Below are experts of layer 3 (counted from 0) of a mixture-of-experts language model. Rows are named router (the router's row for the expert), down (a neuron's output weights, with its number) and show model dimensions 336-383. Each number is 128 + 24 x the weight over its row's rms, rounded and kept within 0 to 255.
After each expert's rows: "raises" lists some tokens whose logits its average output raises strongly, later layers aside. This comes from a sample of Wikipedia text that the model never trained on.

# expert 7
router [141 143 140 121 156  84 123 125 138 159 128 114 166 113  85 164 151 119  92 123 170 127 131 103  86 135 129 139 102 128 166 132 125 133 184  85 111 140 121 127 106 146  99 118 109 141 142  87]
down0 [ 99 132 123 118 127 128 194 129 171 141 109 125 121 121 168 144 132 173  88 100 155 161  72 140 156 115 165 121 102 120 169 132  94 139 125 151 156  80 108 127 134 113 177  89 151 121 139 140]
down1 [ 78 114  85 108 165 158 116 143 114 123 147 155 118  95  89 150 130 123 130 129  86 126 147 102 106 107  62 133  96 118 174 121 142 118 156 114 198 125 145 167 150 138 150 137 126 128 103 107]
down2 [113 137 178 134 130 125  74 109  99  97 176 126 129 181  97 150 105 164 135 108 132 147 145 119 103 103 143 157 167 151  99 146 137 125  86 136 107 139 114 123 169 128 118 102 106 155 128 123]
down3 [150 129 118 157 108 119 148 112  90 139  61 156 126 179 109 122 139  80 131 106 117 142  83 109 132 116 151 122 149  88 106 131 104 153 123 160 115  93 132 131  96 179 145 104 125  97  98  99]
down4 [116  94 126 117  97 102 129 105 145 105 122 114  82 149 105  99 116 124 155  68  90 160 131 134 115  82 109 142 107  94 111 128 114  99 132 159 141 104 134 140 118 182 160 119 119 152 133  82]
raises: " the", " their", " order"

# expert 9
router [ 88 126 155 150  96 140 130 150 140 158 101  98 141  95 122  93 103 131 126 119 136 137 170 149 119 189 141 119 137 122 159  90 161 104 125 128  89 150 103 123 147 125 198 166 153 115 171  70]
down0 [128 131  86 122  98 120 151 140 106 115  98 156 116 152 136 110 179 110  98 156 161 135 127 137 126 144 103 156 134 110 126 153  97 180 124 141 138 139 107 124 163 106 161 119  95 136 134 111]
down1 [ 64 138 124 161 174 125 150 127 132 122 120 140 117 152 144 149 135 143 128 106 137  89 122 131 164 103 101 134 112 142 115 151  83 127  96 118 110  95 138 114 136 143 158 131 131  48 104  57]
down2 [146 108 110 112 115  79 160 104 130 118 110 149  87 129 104 108 128 148 167 112 115  98 141 149 143 139 149 152 117 130 106 140 116 130 172 129 125 101  92 156 146 150 120 141 101 125  97 159]
down3 [159 124  91 134 139 119 157 146 157 126 128 141 139  71 175 157 108 157 182  99 161 136 130 135 173 119 125 152 125 103 140 109 149 132 130 146 119 107 152 111 133 161 132  82 126 153 100 122]
down4 [108 129 125 130  95 110 122  97 160 147 133 145 126 105 133 114 158 186 110 145 136 109 149 138  82 128 159 119 105 139 101  75 145 122 126 126 119 138  91 133 115 133 131 150 157 135 106 163]
raises: " in", ",", " and", " for", ".", " to"

# expert 2
router [143 127 130  64 163 188 160 105 139 127 126 111 138 110 136 121 151  66 152 114  87 136 103 113 108 190 137 152 118 119 104 150  83 149 110  82 171 145 121 139 117 108 105 133 122 107 104 163]
down0 [ 89  84 110 130 140 142 148 183 162 107 154 151 111 123 161 116  96 126 129 114 130 183 159 178  83 118 157 138 117 177 136 105 133 102 172 131 131 184 124 141 134  93 148  97 110 132 121 139]
down1 [109 116 149 104 163  87 152 145 172 142 141 135 108 153 151 133 134 138 107 176 146 168  92 141 129 165  99 166 129 185 117 115 131 119 129 171 131 156 120 124 166 155 119 128 100 168 107  94]
down2 [121 139 159 153 109 127 124 159 122 156 142 132 150 126  95 145 111 146 125 141 144 154 117 183 143 121 101 143 150 130 117 128 124 143  98 114 195  95 104 135 161  85 107 100 125 101 138 133]
down3 [152 123 150 132 102 153 147 153 134 125 140 126 106 130 118 155 106 139 147  99 121 118 117 149 152 126 123 132 117 112 102 162 155 157 139 115 144 115 113 118 126  99 154 110 109 149 176 145]
down4 [143 124 104 170  94 165 149 130 140 127 130 129 134 129 110  94 103 120 129 153 110 116  97 105 153 162 143 146 170 137 111 112 148 114 129 125 135 125 155  68  71 105 122 107 112 182  84 124]
raises: " of", ".", ",", " in", "-", " and"

# expert 11
router [108 161 132 152 133 178 107 149 126 115 130 109 133 166 141 123  78 122 130 135 123 137 126 113 104 103 128 123 146  76 135 142 154 108 104 160 127 168 144 125 138 103 122 122  82 172 140 129]
down0 [100  89 139 131 144 132 108 138 116 116 117  98 138 171 155 147 118 151 182 111 124 162 131 128  89 124 143 132 125 164 161  68 148 111 100 142 139 152 106 174 136 101 154 122 138 168 139 135]
down1 [148 120  99 137 129 110 174 120 121 153 108 163 139 108 106 111 135 126 139 154 155 133 151 168 137 138 157 145 119 129 166 109 114 122 102 152 144 113 126 156  96 157 116 120 117  85 100 128]
down2 [190 124 133 138 114  79 106 133 104 104 132 134 114 113 128 161 168 118 106 119 109 106 150  65 116 180 160 140 134 120 113  99 142 117 134 126 131 158  86 144 129 113 114 124 107 171 154 144]
down3 [115 114 148 128 124 143 141 184 159 106 135 107 159 106 132 170 131 118 109 142  71 130  99 120 135 154 165 139 118 117 150 116  94 120 142  95 109 125 143 131 123 130 111 137 113 132 117 112]
down4 [146 165 115 107  70 132 124 149 117 127 122 105 170 147 112  82 145 173 108 115  91 135 107 153 144 100 123 103  94 132 116 103 112 116 116 119  92  98 150 129  97 122 136 124 131 127  87 138]
raises: "-", "|", " to", "er"

# expert 1
router [166 116  89 113 124 125 112 106  95 140 153 117 130 168 149 139 105 167 131 107 143 159 173 159 161  74 112 118 138 159 158 146 150 159 124 132 122 136 123 114 140 127 126 132 123 163 169 131]
down0 [ 83 108 119 108 159 120 188 178 143 124 161 147 101  88  70 127 190 152 139 147  76 178 106 102 113 111  93 138 151 148 147 124 112 117 116 123 126 127 105 114 127 149 176 165 128 101 130 146]
down1 [150 162 115 159 111 123 124 157 169 132 192 117 130  95 142 150 116 140 127 174 141 152 146 120 151 101 102  94 141 122 114 134  86 139 143  89 149 138 140 137 116 154 183 135  84  93 146 100]
down2 [113 150  98 131 101  84 115 147 117 110 102 126 114 140 177 136 130 126 115 115 104 139 108 116 139 120 137  71 158  79  93 112 125 187 131 125 121 137 103 130 137 141 114 122 148 122 116 142]
down3 [112 152 174 117 120 178 153 138 125  95 125  82 121 157 139 155 130 119 157 106 144 145  72 123  82  98 122 145 144 134 146 154 143  74 159 153 168 155 158 116 179 165 138 133 136 121 118 109]
down4 [137  94 124 135 163 104 125 152 118 127 124 114 126 127  72 106 100 128 157 112 152 204 107  66 130 147 127 109  96  96  96 142 101  95  84 147 132 151 126 143 110 108 130 121 119 144  79 123]
raises: "st", "min", "m", "il", "ry", "med"

# expert 3
router [107  78 141 126 103 152 163 137 140 112 133 141 120 106 127 121 122 174 146 143 118 124 129  89 112  87 157 156 151 146  91 118  93 145 100 129 117 145 177 144 130  95 116 125 110 140 150 179]
down0 [ 99 126 124 147 108 123 137 126 117 126  92 154 183 119 144 163 115 148 141 116 144  71 122 156 127 129 170 169 153 133  96 143 213 113  96  95 146 143 128 136 151 147 118 135 131 120 147  84]
down1 [116 137 119 123 110 123 126 125 124 142 133 144 122 109 120 142 124 149 125 140 134 141  97 122 161 166 119 120 125 113 179 112 118 122 154 113 110 127 121 102 125 131 132 133  97 109 121 177]
down2 [ 47 134 128 101 173 137 135 102 117 145 116 146 132 146 122 147 108 101 134 144 139 164 120 152 147  82 118 146 105 134  93 130 153 148 128 125 103 124 138 112 122 137 178 178 132 109 128 136]
down3 [142 126 157 102 142 115 107 116 103 133 124  90 103 138 132 136 134 140 141 113 126   0 126 130 130 134 158 130 149 160 184 123 124 142  93 117 152 113 147 105 129 105  88 107 141 147 143 130]
down4 [ 89 218 148 157 167 103  88 141 126 153 132 134 140 117 182 127 135 164 119 138 125 100 142 144 155 123 116 120 156 116  95 167 133 178 154  61 116 164 148  89 151 128 142 146 113 109 115 133]
raises: " and", "=", " to", ",", " the", " in"

# expert 5
router [146 110 166 158 157 152 120  98 116  99 132 174  86 139 147  72 154 140  91 135 136 129  89 123 114 137 107 134 147 127 149 176 117 127 120 111 159 105 124  96  94 109 111 114 150  80 102 108]
down0 [187 118 141 171 138 129  91 151 161 115 150 148 124 125 137 154 168 114 145 175 108 133 109 133  97 134 139 129 100 125 156 111  95 150 111 136 116 107 150 121 152 104  97  94 127 194 119 124]
down1 [125 146 129 156 130 111 121 138 131 112 181 105 149  92 136 111 143 150 121 196 127 133 187 149 134  94 100 155  70  57 164 148  98 108 175 116 110 111 114 140 173 101 137 110 125 126 147 102]
down2 [117 126 149 127  97  88  98 120 116 116 160 154 105 127 120 119  97 156 156 111 123 160 120 118 142 136 154  95 138 141 139 129  68 155 121 113 104 184  86 114 132 141 139 116 161 139 134 109]
down3 [177 133 159 135 159 102 138 113 161  88 117 130 134  89 136 106 151  96 147 112 154 192  70 150  97 180 134 130 167  67 109 125  98 114 129 105 137  99 113 161  84 150 138 127  97 117 144 123]
down4 [138 123  96  93 118 120 133 153 148 108 162 135 148 121 112  63 135 142 141 136 110 164 115 103 119 158 141 136 118 155 153  93  77 133 135 133 146 131 124 110 110 108  71 167 129 137 103  95]
raises: "-", " and", ",", " of", "."

# expert 4
router [161 161 162 126  94 105 137 137 153 101 116 144 112  92 137 142 179 168 152 108 123  99 140  94 131 127  98  99  89 177  99 107 119 135 104 140 139  82 124 126 135 124 142  74 148 149 107 150]
down0 [150 142 136 124 126 122 129 191 119 169 122 183 155 121  87 166 131 105  90 152 101 151 132 113 144 130 130 164 131 134 105 132  88 126 125 121 108 124 108 106 162  98 103 135  95 153 128 113]
down1 [125 137 152 136 134 170  94  83 113 129 107 101 160 141 162 160 126 142  76 104 164  53 127  87 117 169 151 125 107 133  83 135 141 144 138 175  76 141 144 118 114 112 157 126 132 140 151  91]
down2 [117 124 137 130 124  86 118 156  80 125 109 122 103 128 121  88 139 144 140 153 184 127 146 136 138 102 129  70 135 159 135 134 132 112  99 134 115 129 149 117 118 111 152 151 126  99 132 185]
down3 [124  97 171  92 162 151 140 135 134 123 141  94 115 137 138  91 134 131 166 119 187 140 132 141  94 141 149 132 119 185 113 122 101 107  98  90 138 133 113 109 118 131 101 135 158 130 135 150]
down4 [145  90 149 133 150 121  92 148 130 151 117 149 113 130 121  99 121 114  90 117 142 168 161 138 132 145 126 133 131 116 148 118 116 161 101 170 169 145 105 136 158 104 130 100 132 116 166 142]
raises: " the", " a", " an"

# expert 8
router [ 74 170 142 122 131 125 103  99 110 119 112 126 130 127 148  71 119 133 186  97  97 131 129 136 118  68 152 140 119 120 171 136 121  99 159 109 123 108  94 138 125 149 117 148 124 109 157 107]
down0 [ 87 127 159 121 116 102 125 120 149  91 130 132 127 117 146 145 107 125 163 131 122 168 139  86 130 127 132 101 109 150 143 143 166 111 110 154 171 152 127 114 172 135 128 158 135 120 128 129]
down1 [144 126 122 144 135  98 104 112 133 150 162 102  80 157 156 123 131 134 130 140 121 149 140 122 166 148 108 126 139 168 131 122 119 138 138 180 128 137 172 115 200  93 132 161 119 160 120  89]
down2 [123 124 138 116 156  98 146 120 142 142 145 127  92 167 125 134 138 133 132 150 104 151  84 128 157 121  91 162 127 154 144 114 152 129 111 151 130 141 120 126 148 145 188  91 107 113  71 162]
down3 [ 76 106 134 190  84 159 110 130 112 149  76 112 140 115 107 147  59 157 147 183 152 118 141 137 137 150 129 107  84 168 137 107 132 132 140 152 118 141 155 112 157 161 108 124 125 146 129 123]
down4 [180 110 158 138 122 116 150 131 137 129 149 122 149  92 115 111 126 146  94 141 120 127  78 202 132 132 122 141 123 140 112 149 157 107 145 124 132 137 113 152 100 151 151 133 142 101 123  95]
raises: ",", "-", "\n\n", ".", "\n", " ("

# expert 6
router [102 100  92 111  87  84 130 146 107 134 108 108 141 143 135 173 125  85 137 110 122 140 116 142 123 143 143 130 132 119  68 137 128 135 183 154 153 136 142 111 143 138 145 134 122 120  93 159]
down0 [155 114 102 101 124 119 138 112 135 120  99 152 148 120 167 112 138 134 151 128 149 112 141 134 101 186 109 176 137  97 144 168 184 123 150 153 129 121 132 125 144 141  72 191 182 123 112 150]
down1 [142 108 122 102 176 124 109 136 151 122 116 123 116 136 151 133  96 129  92 121 127 115 114  79 110 155 160 145  77 101 100 142 150 126 130 132  98 100 122 126 146  95 131  81 155 128 113 134]
down2 [122 125 132 160 132  92  76 119 155  69 116 154 167 105 136 149  95 129 181 163 122  73 115 142  84 176 133 156 116 147 103 105 155 148 127 141 131 134 144 106 125 177 120 142 137 136 128 142]
down3 [111 141 135 182  68 102 165 130 135 138 108 126 164 148 129 121 125 136 119 117 126 102 121 121 111 106 103 169 123 129 133 184 120 127 141 106 123 144  88 138 103 169 125 136 117 128 106  96]
down4 [112 158 109 140 103 123 151  84 111 111 123 126 111 118 116 156 143 129 125 111 153  92 141 155 122  77 138 134 158 146 111 119 127 100 115 105 124 115  72 169 169 139 133 107 145 145 177 154]
raises: "-", "s", "=", ",", "|", " in"